python train.py --n_kv_head=1 --parallel_block=true --init_std_o=0.00834 --weight_decay=0.038
Below are experts of layer 4 (counted from 0) of a mixture-of-experts language model. Rows are named router (the router's row for the expert) and show model dimensions 0-127. Each number is 128 + 32 x the weight over its row's rms, rounded and kept within 0 to 255.
Before each expert's rows: a language model's description of what the expert responds to. This comes from a sample of Wikipedia text that the model never trained on.

# expert 21
Word stems and pieces like ep, occ, high, long, often after rec, acc, ke (swept, steeplechase, keeping, recipient).
router [173 134 148 196 148 183 112  73 125 136  55 108 134 120 120 158 170  97 161 158 113  95 154 164 139 118 167 119  53 112 133 113 120 130 126 158  65 170 173 173 129 127 112 109 138 134 113  39  97 159 120 115  96  98 101 122 180 144 139 144 102  98  77 123 104 110 145 144 140 113 168 210 152 153 117 132 149 107  93 197 153  86 136  70 160 166 136 121 161 107 165 158  93  74 144 105 108  95 181 132 119  97  99 114 167 133  86 103 124 129  95 110 146 124 158 119 140 177 159  83  85 136 133 159  85 107 173 161]

# expert 26
Word-internal pieces ay, emb and s inside names and words, such as Cagayan, Cumbayá, betrayal, Remembrance, Sathyaraj.
router [ 75 140 104 158  74 113 127 165 156  87 183 112 140 143 132 111 102 108 115 134 108 161 101 113 113 136 113  88 155 190  87 131 143 104 114 132  75 168 132 158 100 132 102 149 126 166  99 105 179 136 150 136 162  91 144 185 118  99 155 142 103 176 114 172  69 107 117 167 168 169  89 127 159 187 111  80 145 118  66 121 154 176 163 152 138 105  42 134 140 142 145 136 158 194 110  97 135 166 138 116 116  81  96 174 166 148 180  87 149 162  99 122 118  92  95 105 147  63  92 113 180 179 107 121 168 146 110  87]

# expert 31
First token of a new sentence or table cell, especially He, It, was, is, and century digits like 14 in 1492.
router [169 190 132 104 178 157 162 177  80 138  93 123  92  89  95 137 139 154 162  67 181 163 136 189  70 132 102  91 124 158 121 177 126  89 163 162  68  90 167 112 111  85 130  96 135 165 103 102 140 140  83 160 165  90 129  82 144  94  89 140 127 150  95 121 101 124 110  94 170 183 123 121 130  87  72 159 133 169  90 122 128 137  81 108 111 142 124  84 140  97  88 134 107 134 113  87 224 124  84 107  98 125  84 136 103 163 124 106 128  71 181  94 103 121  91 110 136 145  87 100 137 168 126  94 117 138 138 138]

# expert 2
Short final word pieces ending a word, especially -able, -age, -ear, and measurement units after numbers, such as cable, cm, ft, %.
router [ 87 152  71 111 113 128 143 188 131 152 136 106  71 159 186 136 108 163 132 110 134  82 144 114 157 105 220 125 123  88 177 144  75 133 104 149 115 158 120 161 123  79 173 119 103 137  89 196 172 136  90 189 122 125 124  68 143 142 112 130 184 120  70 148  98 186 129 179 135 132 142 102 109  86 120 161 135  54  99 105 151 142 186 130 143  95 108 149 114 170 144 167 165 116 130 146 164 116 133 114 140 122 133  93 108 147 121  91  87 129 118 107 140  53 164  72  87 153  78 166  90 101 141 125 126 125 146 163]

# expert 39
First letter or opening piece of a word after a space or table pipe, like c(limate), m(emorandum), pro(tein), and zeros in tables.
router [169 191 132 103 177 159 162 178  80 139  93 123  92  91  95 138 140 155 162  67 180 162 137 189  70 133 101  91 123 158 122 176 125  89 164 160  70  90 168 113 113  86 130  95 135 166 103 103 140 140  84 160 164  92 129  82 143  94  89 141 129 151  96 123 103 122 107  95 170 183 124 122 129  86  72 159 133 169  90 122 127 138  81 109 110 140 122  84 139  97  88 133 106 133 116  88 225 123  85 108 100 126  83 135 105 164 122 106 127  71 181  96 104 121  92 110 137 146  86  98 141 168 126  94 117 138 138 139]

# expert 12
Small numbers and number words in table cells or counts, e.g. "| 7 |", "2 episodes", "17-2", plus ordinals like first, second.
router [174 195 137 108 182 164 164 184  85 144  99 127  96  94 101 145 143 157 164  71 187 169 141 194  74 138 106  94 129 163 126 180 131  93 169 167  74  95 174 119 118  87 132 102 142 173 107 109 145 144  86 165 170  96 134  85 148  99  96 146 134 155 100 127 109 129 114  98 175 189 128 128 136  90  74 164 138 175  95 126 132 144  85 112 117 146 128  88 145 103  93 140 111 137 118  93 229 130  92 111 104 131  87 140 109 170 128 111 134  76 190 100 111 126  97 116 139 152  93 101 144 173 130  98 122 144 143 145]

# expert 42
Accented letters and first letters of foreign names, such as Ø, Š, ā, ō, ă, and the initial capitals of Asian or Slavic names.
router [118 185 125 124 140 134 169 139 101  69 117 103 136  91 148  56 142 102 107 146  89 115 124 165 100 161 132 143 155  96 147 122 135 113 163 120 113  93 131 149  88 147 154  65 101 100 116 167 123 149 100  92 128 119 131 128  60 134 167 122 123  91 125 185  72  99  53 119 120 181 103 141 141 152 145 104  98 192 136 192 156  84 160 159 134 193 143 158 157 183  86 116 113 133 143 151 103 125 164 108 109 170 117 205 139 135 121 105 138 152 127 173 133 176  84  94 182 163 109  91 107 122  92  62 185  97 133  94]

# expert 5
Hyphens, slashes and short word-final syllables inside proper names, e.g. Wu-Tang, Jun-ho, French-Canadian, Brooklyn, WNEW-AM, Doru.
router [165 103 102 155 135 137  97 116 132 136 166 115  78 101 183 145 135 118  95 123 105 107 140 160  89  77 111 138 154  84 126 149 171 101 104 164 140  95 150 113 134 192 126  63 148 155 176 180 156 145 102 109 148  91 103  90 154  97 104 169 146 116 173 162 105 182 186 137  78 164 144 115 152 123 126 158 147 105 153  81 174  89  75 117 210  90 138 138 160 145  86 136 156 159 112  83  60 106 137 114 155 182 155 137  85  81  98 140  77 145  97 180  89 127 169  87  90 131 147 140  97 137 136  94 128  89 175 110]

# expert 33
Syllables in personal names after an initial capital, especially ill and el (Gilles, Gill, Dhillon, Daniel, Alex).
router [ 91 161 143 152 158 164 145  98 199  56 141 175 105  61 173 146 132 192 106 129 157 149 104 109 108 155 128 117 125 137 133 136 150 100 120 136  61  69 150 108 150 127 133  47 117 124 124  93 120  77  96 164 103 115  74 131 156 117  96 142 130  88  79 131 109 129 150 157 132 179 133 121 193  79 101 132 159 153 152  97 100 116 157 122 127  95  97 151 121 109  90 151 139 184  98 118 134 105 177 155  94 121 145  56 130  69 160 124 103 180 103  74 116  93 135 108 143 191 154 166  64 126 139 111 176 131 136 127]

# expert 41
Verb stem pieces right before -ed, -ing or -s endings, e.g. stressed, divided, attested, presented, offices, changed.
router [111 138 110 118 135  49 114  81 168 145  97 105 127 129  52 113 162 100 105 208 120 132 106 146  66 104 157 101 118 108  80 126 166 134  84 154 118 102 155 115  94 127 132 117 125 148 141 162 124 102 115 146 122 125  53 186  99 190 172 162 130 192 101 107 102 123 138 173  82  82 168 164  72 132 141 120 165 107 164 166 129 128  60 124 148 133 114 130 108 122 111 134  85 105 150 107 151 205 138 189 112 137 185 153 156 152 121  84 124 131 112 127 111 170 114 105 193 115 150 152 106 155 120 199 143 120 105 106]

# expert 20
Common words after commas or prepositions, such as a, as, was, and the first pieces of years like 194, 197, 199, and table cells.
router [166 185 129 101 174 154 160 175  79 136  89 123  90  88  93 134 137 149 161  67 178 159 136 187  69 129  99  90 120 153 117 173 124  88 162 157  65  87 162 108 112  83 128  94 134 161 103 102 139 135  83 157 162  91 128  79 143  91  85 139 125 150  92 120  98 119 105  91 169 181 122 119 127  84  71 156 131 167  88 120 126 136  78 107 108 140 120  83 137  97  86 131 104 131 113  86 221 119  83 106  98 125  81 133 101 160 121 105 124  71 179  95 102 119  90 108 135 140  85  97 137 164 125  91 113 135 135 136]

# expert 49
Opening parentheses, semicolons and em or en dashes, often in sports and results tables as placeholders before N/a.
router [146  91 147 138 148 143 104 176 143 157 145 166 123 113 127 114 183  96 162 148 127  78 106 140 190 157  94 136 124 111 160 125 174 135 146 139 121 101 108  96 150 110  86 118 125  88 152 109 144 146  90 114 130  97 151  50 146 101 196 130 127 117 106 116 167 118 159 170 139 177 118 160 143  87 118  88 157 131  87 224 119 125 114  93 132 143 201  97 121  94 180 120 119 107 100 135 177 138 141 146 111  59 134 159 133  88  94 108  44 153  90 163  80 172 155  89 151 127 134 151  83  75 119 122 139 191 180  95]

# expert 9
Mid-word pieces ending in t, chiefly et (pesetas, Exeter, poetry), also ent, at, contr, plus digits in table cells.
router [176 171 121 104 125 172 150  99 145 104 134 101  73 139 143  83 171  96 164 122 205 116 127 169 109 106 200  83 131 116  91  98 145 140 114 115 160 149 115 153  85  88 120 169  80 155 130 105  68  94 125 152 149 133 120 177 137  72 121 136 146 163 154 129 182 136 124 133 191 206 145 180  95 186  91  89 118  95 136 120 184  63 139 135 146 107 108 127  93 111  97 120 151 116 100  78 106 143  96  71 125 109 177 113 140 111 145 123 116  86  99 187 114 104 109 175 164 105 197 124  86 137 130 140 145 118 111 128]

# expert 45
Mid-word fragments r, oc, oun, voc, str inside common words (pronounced, ocean, encounter, Pleistocene, radiation).
router [170 147 126 101 142 138 164 148 111 168 131 168 171 147 105 101 121 166 120 109 111 118 194 156 218 139 162 135 150 172 178 152 166  91 159 115 123  87  98 113  71 128 134 143  97 102 131 102  46 174 132 162 201 137 150 102 159 139  63 155  99 126 127 145 114 107  91 129  95 113 165 123 116 153 115  78 145 148 128 136 143 139 126 119 165  83 152 130 103  62 101 120  83 104 130  81 168 129 140 184  92 165 103  98 189 139 167 177 133  89 152 149 117  67 147 131  83 143 159 104  71 107 109 149 139 115 120 192]

# expert 59
Colons ending infobox labels or titles, e.g. Directed by:, Name:, Mission: Impossible, plus opening quotation marks.
router [147 104  75 177 146 100  90 148 113 178 159 108 131 109 152 150 114  93  89  97 172 132 113 100 174 126 135 125 122 170 125 148 133 102 155 160  75  66 100  80  92 146  72 180 121 136 102 190 154 107 121  60  97 208 123 117  85 121  80  89 155 143 173 117 204 134 146 105  79 115  99  97 138 107 116 124 115 123 161 157 108 117 104 142  88 184  78 117 110  93  95 151 125 173 112 103 151 158 147 132 138 118 115 105 113  90 110 157 133 176 127 118  60 184 103 144 103 118 183 165 146 166 130 110 127  94 127 199]

# expert 11
Numbers after and or inside table cells and dates, e.g. 24 and 25 February, mills 2 and 3, 1563, plus the conjunction and.
router [168 189 130 103 176 156 161 175  80 137  91 123  91  89  94 137 139 154 162  66 179 161 135 187  69 131 100  91 123 154 120 175 122  89 162 159  66  89 165 111 111  83 131  95 134 164 102 102 137 136  83 156 164  91 127  80 143  91  88 139 127 149  94 121 100 121 106  93 170 182 123 119 129  83  72 157 132 168  90 121 128 135  80 108 109 141 120  84 140  97  89 133 105 133 113  87 222 122  85 107  98 124  83 134 103 163 123 106 126  70 181  94 104 121  88 110 136 142  85  98 139 166 124  93 115 136 138 138]

# expert 55
The word and, ampersands, commas and table pipes joining items in lists, credits and tables, plus odd single-letter word starts.
router [172 191 133 103 179 158 163 179  82 142  96 125  92  90  95 140 141 153 164  68 184 165 137 191  72 133 102  94 126 159 122 180 128  90 165 165  69  93 170 116 115  85 133  97 137 168 104 105 140 142  83 162 167  93 132  83 145  95  92 142 130 153  96 126 103 125 109  95 171 185 126 122 131  89  75 161 135 172  92 124 129 140  81 109 111 144 126  87 142 101  89 136 109 134 117  87 227 126  89 109 102 127  84 137 106 167 125 107 129  73 185  99 107 122  92 113 139 147  87 100 141 170 129  96 117 140 141 141]

# expert 18
The word the, and sometimes its, their, his or each, after prepositions, e.g. "represented the University", "of the Rif", "The third phase".
router [ 99 114 140  76 137 137 123 136 110 115 145 161 168 189 140 143 136 111 158 111 130  94 114 161 111 100  76 208 146 125 149  80 106 173 112 128  98 115 108  83 155 157 115 160 158 115 128 163 129 134 157 154 100 241 155 136 156 152  86 128 128 172 132 105 155  75 145  92 118 142 131  45 138 173 138 108 111  91 142 133 189  88 179 176  97 149 156 124 160 112 113  94  71 100 113 142 138 123 121 127 140 148 220 165 102 167  66 162  64 102 164  92 117 126 126 152 113 138  87 142 161 146 144 109 101  96 161 117]

# expert 50
Word-internal ac and Ac pieces, often before tor or adem, such as vernacular, reaction, massacre, academic, Haciendo, macro.
router [169 145 123 158 166  87 101 177 188  98 103 107  83 139 121 139 122 100 129 139 131 155 104 141 112 119 101  77 104 139 128  70 146 111  92 145 147 131 116 146  75 152 190  92 128 108 124 116  96 153 111 159 211 109 118 111 151 168  80 121 141  94  74  86 175 124 116  59 107 158 106 151 113 168  87  91  89 142 103 134 161 204 110 121  47 113 180 103 106  67 152 129 157 151 167 117 137 110 133 179 101 132  72  95 133  92 115 153 154 100  69 115 115 173 157 182 164 158  98 117 169 141 125 163 129 163 147 118]

# expert 54
The pipe separators between cells in wiki tables, often in election or sports tables with headers like Candidate, Party, Votes.
router [149 103 102 122  65  92 106 149 125 132  94 180 201 203 147  98  91 142 137 188 129 143 120 125 123 155 111 150 111 148 114 121 155 135 135 103  90 138  84 107 165 122 177 140 175 128 121  99 127  33 118 105 124 126 180 193 140 139 144 189 149 129 128 192 106 102 106 113 135  95  94 143 157 131 143  65 125 139 153 120  98 133 114  75  65 164 151 164 121 131  81 127 106 102 177 126 156 139 116 206 110  83 108 130 168  84 100 146 124 168 173 164 117 112 187 170 104 105 133 139 103 126 158  87  76  91 144 121]

# expert 8
Word-internal pieces, mostly ur and similar vowel-r fragments in names and rare words, such as Muguruza, Nuur, laurissilva, Puntarenas.
router [129 172 119 155 174 146 162 146 143 147 132  58  91 118 117 136 171 107 158  76 153 113 110 160 113  89  95  92 113 174 135 179  42 111 122  94 103  99 139 147 104  94  90 153 149 202 106 118 144 132  74  75 162 113 116 169 160 131 126 124 121 114 131 174 124 140 106 162 178 132 104 144 158 140  99 126  95 170  70  88  93 111  85 100 175  90 140 108  99  97 113 146 150 132 110  96 180 127 141 107  98 213 151 190 132  84  82 149 117 112 131 185 144 162 191 121 126  82 138 152  99 159  81  87 162 129 131 123]

# expert 56
Single h or H pieces, mostly inside names and transliterated words, such as Vinalhaven, Riyadh, Serhetabat, Higgs, Shangraha.
router [ 91  93 104  97 124 152 122 140 105 124  95  66 122  90 157 162 145 134 119 122 142 171 119 137 121 147 111 112 151  85  99  76 162 141  72 164 129 115 161 164  77 109 178 140 174 144 196 143 108 120 123 147 186  90 156  75 139 162 132 108 109 129 155 172  76 109 108  83 184  93 161 142 179  97  82 120 112 154  91 124 100 110 184 162 192 124 132  82 108  74  89 176 127 137 114 108 168 112 136 161 132 151 105 187 151 113 151 125 126  81 120  82 153 169 140  68 191 132  73  92 165 104  94  85 141 138 146 103]

# expert 52
Double line breaks after titles, headings, short descriptions and sentence ends, before new sections like ==Career statistics== or opening article text.
router [110 144 182 152  94 100 110 119 132  91 116  85 164 162 161 169 101 127 184 169 140 110 125 117 106 169 129 111 127 169 110 187 150  99 156  97 176 179 107 172 116 109 104 146 116 138 109  87 143 132 110  82 114 159 139 162 123 167 146 106  39 176 116  99 149 147 169 115 195 154  96 152 146  81 139 103 139 180  93 127 110 139  97 142 103 170 168 121  97 113 132 107  57 135  88  86  81 111 149  93 110 107  97 106 134  90 158 107  84 178 156  74  98  84  86  77 105 170 157  93 187 152 156 108 177 128 153 134]

# expert 47
Digit groups in geographic coordinates between degree, minute and second marks, e.g. 04′07″E, 9°41′, plus stray bytes in CJK names.
router [141 137 115  76  91 134  97 141 119 165 107 181 111 136 174 111 155 116 135 195  82 156 156 107 187 135  92  88 119 164  89 110 127 132 146 146 206 138 125  69 227  78 168 131 107 103 138 126 208 148 129 154  55 125 154 117 127 138  81 138  83 136 137 153  86 140 169 155 116 127  84 155  91 151 189 112 133 117 150  60 175 135  91 137 185  87 119 118 170 134 144 125 116 118 141  98 121  99 108 146 117 107 112 119 149 119 156  61 132 162 180 125 102 151 159 144 144 169 102 131 127  76 146 101 136 159  96 100]

# expert 36
Line-break tokens ending a table row, a heading or a list item, e.g. after "Championship", "Medal record", or a trailing "|".
router [180 145 171 129 114 158 131 149 163 137  84 121 162 153 130 120 141 105 130 172 138  53 199  55 156 155 147 146 155 164 107 130 153 129 155  88  96 140 168  69 109 129 128 124 180 114 183  90  90 129 122  99  89 134 162 120  93 129 168 119  49 130 113 114 106 164 162  71  94 105 129  91 153 158 143 147 101 135 118 111  99 144 110 161 130 196 122 116  96 164 148  95 117  75  95 104 139 203 204 138 127 132  99 142 108  76 134  89 125 151 126 175 102 141 145  87 127 158 158 214 179 130 142 153 131 141 151 123]

# expert 3
Line-initial dash bullets in lists, table pipe and semicolon separators, plus articles a, an, another and ordinal suffixes like 2nd.
router [171 189 132 104 178 158 162 180  81 139  94 125  93  91  97 139 140 155 164  68 182 165 138 192  70 135 102  92 125 159 124 177 128  89 166 163  71  92 170 115 112  85 133  97 139 169 105 102 139 141  84 160 165  93 132  81 146  95  91 143 131 153  97 123 105 124 112  94 172 184 125 124 131  88  72 160 134 171  92 123 130 141  84 109 113 142 125  86 141 100  89 136 108 135 116  89 228 126  87 110 101 127  85 136 106 165 127 108 131  73 186  99 107 123  94 111 138 147  87  99 142 172 127  95 119 139 140 142]

# expert 23
Mid-word fragments, mostly com inside words like discomfort, income, comprised, Qualcomm, plus others such as Additional, Downs.
router [125 138 141 144 130 131 199 183 170  96 184 134  80 103  95 113 111 151  72 134 120  85  75  97  93 141 119 106 154 152  97  93 116 128 118 144  34 125 128 198  98 153 111 156 128 183 142  89 161 129 116 136 158 138  96 178 143 112 169 184 132 102  78  65 122  87 176 132 120 102 172 113 176  91 113 157 188 132 175 123 160 100  41 108 130  94 171 138 163 101 166 153  99 113 131 109 164 146 114 128 109 128 103 172 143 124 136  87 145 153 128  58 162  74 102 156 116 157 118 112 144 111 129 100 122 120 114 108]

# expert 38
Single capital A and other capitals starting names or acronyms, often after country codes or pipes, such as AM, UAV, Aitken, Aerospace.
router [ 85 121 106 157 154 143 170 159  98 156 114 125 107  94 122 132 186 173 189 144 179 119 112 157  90 144 153  97 176 132  76  83  83  90 160 107 115  99 140 149 112 148 156 114 148 128 131 165 152 134 147 119 147 140 165 105 187 124 210  77  95 131 139  97  79  73 161 122 131 155  55 125 139 150 180 121 119 155  88 171 157 161  73 123  72 140 100 109  94 153 105 133 106 132 164 153  68 107 124 150 128 171 163  84  61 148 148  84 152  92 154 128 172 132 132 155 139 177 115  87 106 116 129 100  82 128 108 188]

# expert 53
Opening pieces of capitalized names or words like Con, Inter, In, Par, and first names such as Michael, Red Sox.
router [172 194 135 104 180 161 161 181  82 142  96 125  94  93  97 141 142 155 163  68 182 166 138 192  71 136 103  91 126 160 123 180 128  90 166 165  71  92 172 117 114  86 131 100 139 171 104 105 143 143  85 163 166  94 131  83 145  95  92 143 131 153  98 124 106 125 111  96 171 185 126 125 132  89  72 161 136 172  91 125 129 141  82 110 114 143 126  86 143 101  89 137 109 136 117  89 226 127  86 110 102 129  86 138 106 166 126 108 131  74 184  98 107 123  96 114 138 149  90 100 140 170 127  96 118 142 142 141]

# expert 25
Byte pieces of Thai, Arabic, Chinese, cuneiform and other non-Latin scripts, plus symbols like ª, ≥, ¿ and numbers in tables.
router [110 163 105 140 112 183 171 155  89  62 115  55  88  85 140  94 174 182 158  79  58 134  87 172 113 124 141 120 139 157 187 122 131 118 157  97 136  73 162 130 104 113  64 115 148  90 132 132  97  97 114  89 155 166 126 148 121 112 170 137 156 174 157 200 116 125 104 138 116  99 177 153 116 126  87 120 151 135 100 168 160 122 155 171 187 165  97 116 115 161  70 116 130  61 155 113 104 158 122  80  97 119 147 124 142 177 152 116 112 178 120 199 131 152 102 159 129 125  94  94 167 135 139 117 158 121 130  93]

# expert 13
Mostly the preposition of after nouns, plus closing == or === section-header markers and table pipes; also include, near, about.
router [142 170 146 120 174 168 165 149  75 133  88 123 102  87 101 149 146 147 173  59 197 155 144 168  80 147 110  90 103 138 114 188 148 121 163 138  63  93 154 148 124  84 130  90 135 170  91 110 111 127  98 178 167  97 157  83  96  89 106 149 138 169  91 107 108 119  88  64 189 192 131 112 127 100 109 169 112 152 111  97 120 144  75 108 103 164 137 109 126  94 101 122  98 123 107 114 213 126 102 123 117 110 112 167  91 141 121 134 123  72 189  79  82 136  84 106 133 117  72  99 141 159 121 130 111 135 114 143]

# expert 30
Word pieces like ast in east, eastern and coastal, and words such as north, south and region in geographic text; also pieces like ed and ist.
router [114 192 141 118 173 133 130 153 155 143 153  68 131  95  88 132 160 129  97 129 116 137 112 184 113 101 107 103 127 184  75 179 163 128 125 143 151 178 173 129 112 170 140 112 156 145 110  75 128 119 117 145 203 127 112 152 146  79 134 153 140 212 117 125 105 122 144 114 181 126 111 131 131 117 114 125 144 135  65 143 151  77 136 126 117 136 101  83 107 199  64  89  95 134 144 105  92 176 108  88 106  85 126 191 101 126  56 107 152  85 196  83 112 124 165  74 147 100 119  91 136 172  88 137  97 154 113 157]

# expert 57
Single vowel pieces i and u, or short i-syllables, inside words (Requiem, specifically, Unión, computer, activities).
router [105 115 160 147 150 159 115 142  97 176 112 116 104  89 169 114 152  96 112 105 117 114  98 104 188  71  91 136 103 185 108 106 153 109 144 147 133  95 136 142 123 164 113 161 158 112 183  96 101  94 158 151 147 162 166 163 144 131 116 117  89 111 185 151  94 141 148 124  92  62 107 174  85  84 104 152 102 124 136  96 163 135 178 105  86 128 191 151 199  98 106 148  42 191 133  90 137 179 103  93 112 129  73  64 125  78 128 149 157 144 157 173 113 143 111 117 158 146 121  93 173 128 103 125  81 156  74 116]

# expert 16
Closing quotation marks and parentheses, often with attached periods, as in "best of the bunch", table cells like 49.5) and 13.12 (90), and ."
router [104 159 153  92 132 139 152 167  68 140  87 144 138 178  85 143 148 119 106  64 145 127 164 189 113 111 112 140  88 157 101 138 141  69 165 137  83 144 135 107 137 108 109 145  97 155 137  67 171 171 100  90 170 107  84 140 176 111 116 174 164 205  88 106 102 157 140  75 209 173 136 160 164  94  86 191 129 155 108  95 143 107  81 115  95 125 189 109 101 111 100 128 130 137 125 120 168 161  93 102 124 116 112 161 148 168  80 110 110  94 147 131  94 103 136 159 135 210 110 125 118 174 153 156 126 127  97 124]

# expert 6
Word-internal pieces right after an initial b/B or sub, e.g. b-ail-iff, B-ever-ley, b-ip-artition, plus Leg(islative), digits in years and IDs.
router [125 131 128 163  99 223 151  92 114 156 160 100 151 132 127 115 115  94  97 104  92  95 102 123  86 151 110  89 160  98 114  98  88 120 104 164 119  90 133 110 106 206 134  96  84 183  95 130 125  76  93 163 178  77 167 119 150 106 179 121 153 145  93  88  80  88 106 138 169  94 135 155 182  94 110 135 144 134 134 138  86 125 167 109 129  92  93 115 159 147 119 159 169 180 111 104 145 169 161 137 107 160 131  99  85 164 124 101 139 193 119 158  70 183 135 107  86 162 117 135 132  96 147 160 157  41 147 153]

# expert 19
Word pieces ab, ob, enc, ub inside words and names, such as wallabies, abolished, October, Maccabi, glioblastoma.
router [ 98 153 151 171 165 154 144 161  95  56 116 149 121 144 148 164 141  74 100 148 108 166 162 139 128 128 148 104 169  96 138 118 145 198 119 153 129 128 117 150  88 138 146 121 132 158  90  98 122 174 122 130 137 165 118  96 142 149  77 102 162 152 128 136 147  96 128 147 123  95 144  65 189 172 144 209  84 149 113 153 118 182 131 115  71  52  66 102 123  68 170 139 113 107 116  72  97 169 141 157 157 143  84 169 171 140 164  95 133 162  79 158 101 113 161 140  98  83 165 140 125 161 108 110 183  82  89 124]

# expert 24
Word endings forming past participles after was, is or be, e.g. "was lab-elled as", "is made by", "men-tioned".
router [ 78 133 144 133 121 101 102 137 150 124 194 161 136 201 112 170 140 136 145 164 132 147  88  77 121 130 102 124  51 104 124 118 118  99  98 131  84 168 144 106 119 112 143  91 128 125  92 192 171 122 111 100 125 158 126 157  70 190 135 119 139 161 126 138 116 174 109 108 109  60 148 184 127 101 155 173 123 104 198 120 118 168 196 122 104 138  85 134  72 175 160 102 113  62 162 192 110 168 177 127 147 153 140 100 101 167 121 128 153  84  82 124 127 103 130  96 133 139 176 130 154 123 127 181 125 178  75 119]

# expert 62
First pieces of years like 200, 201, 185 in lists and text, plus sentence-opening pronouns like This, His, They.
router [173 193 135 105 179 161 164 180  82 143  95 128  94  92  99 141 142 155 164  68 182 165 140 192  72 135 104  92 126 162 123 177 127  90 166 162  72  94 171 116 115  85 131  99 137 170 104 105 141 142  86 161 167  93 131  83 149  97  93 143 132 152  98 124 105 125 110  96 173 187 125 124 132  89  72 161 135 172  92 123 130 140  81 110 112 143 126  86 143 100  91 136 109 136 117  91 229 127  89 109 100 129  85 137 107 165 126 106 131  73 185  98 107 123  94 113 138 149  89 100 142 169 129  96 117 141 142 142]

# expert 32
First letters or pieces of words and numbers at the start of table cells or after parentheses, such as F, La, 193, 3rd, en.
router [171 194 132 103 179 160 164 181  82 143  94 124  93  91  98 141 140 155 163  68 183 164 138 193  73 135 103  93 127 159 120 178 127  91 166 164  71  93 171 113 113  86 132 100 139 168 105 106 140 140  85 161 167  94 131  83 147  96  91 145 130 152  96 123 108 124 111  96 171 186 127 123 132  86  72 161 135 173  92 125 130 139  82 110 113 143 125  85 142 102  89 136 108 135 117  90 227 125  88 110 102 127  86 139 106 166 126 109 129  74 185  97 108 122  94 114 139 146  90 100 141 171 129  95 119 142 140 142]

# expert 14
Word-final adjective suffixes completing a word, mainly -al, also -ary, -ic, -ial, -ual, as in criminal, legal, binomial, industrial.
router [141 106 166 100 109 100 126  89 116 133 145 128  96 148 175 121 101 136 127 115 117  77  97 146 150 105 130 167 133 133 113 154 124 182 111 143 120 143 106 124 193 128 143 141  88 108 151 173 105 163 148 143 114 188  99 180  94 146 160  64 150 148 147 128 100 104 154 126  92 147 169 119  95 119 156 166  91 156 163 120  99 120 197  74 117  99 173 179 141 179  98 159 181 111  97 136  88  70 149 120 181  81 143 125 102 127  80 174 148 124  93 142 115 129 160 170  95 139 176  74  63 151 140  83  67  41 154  97]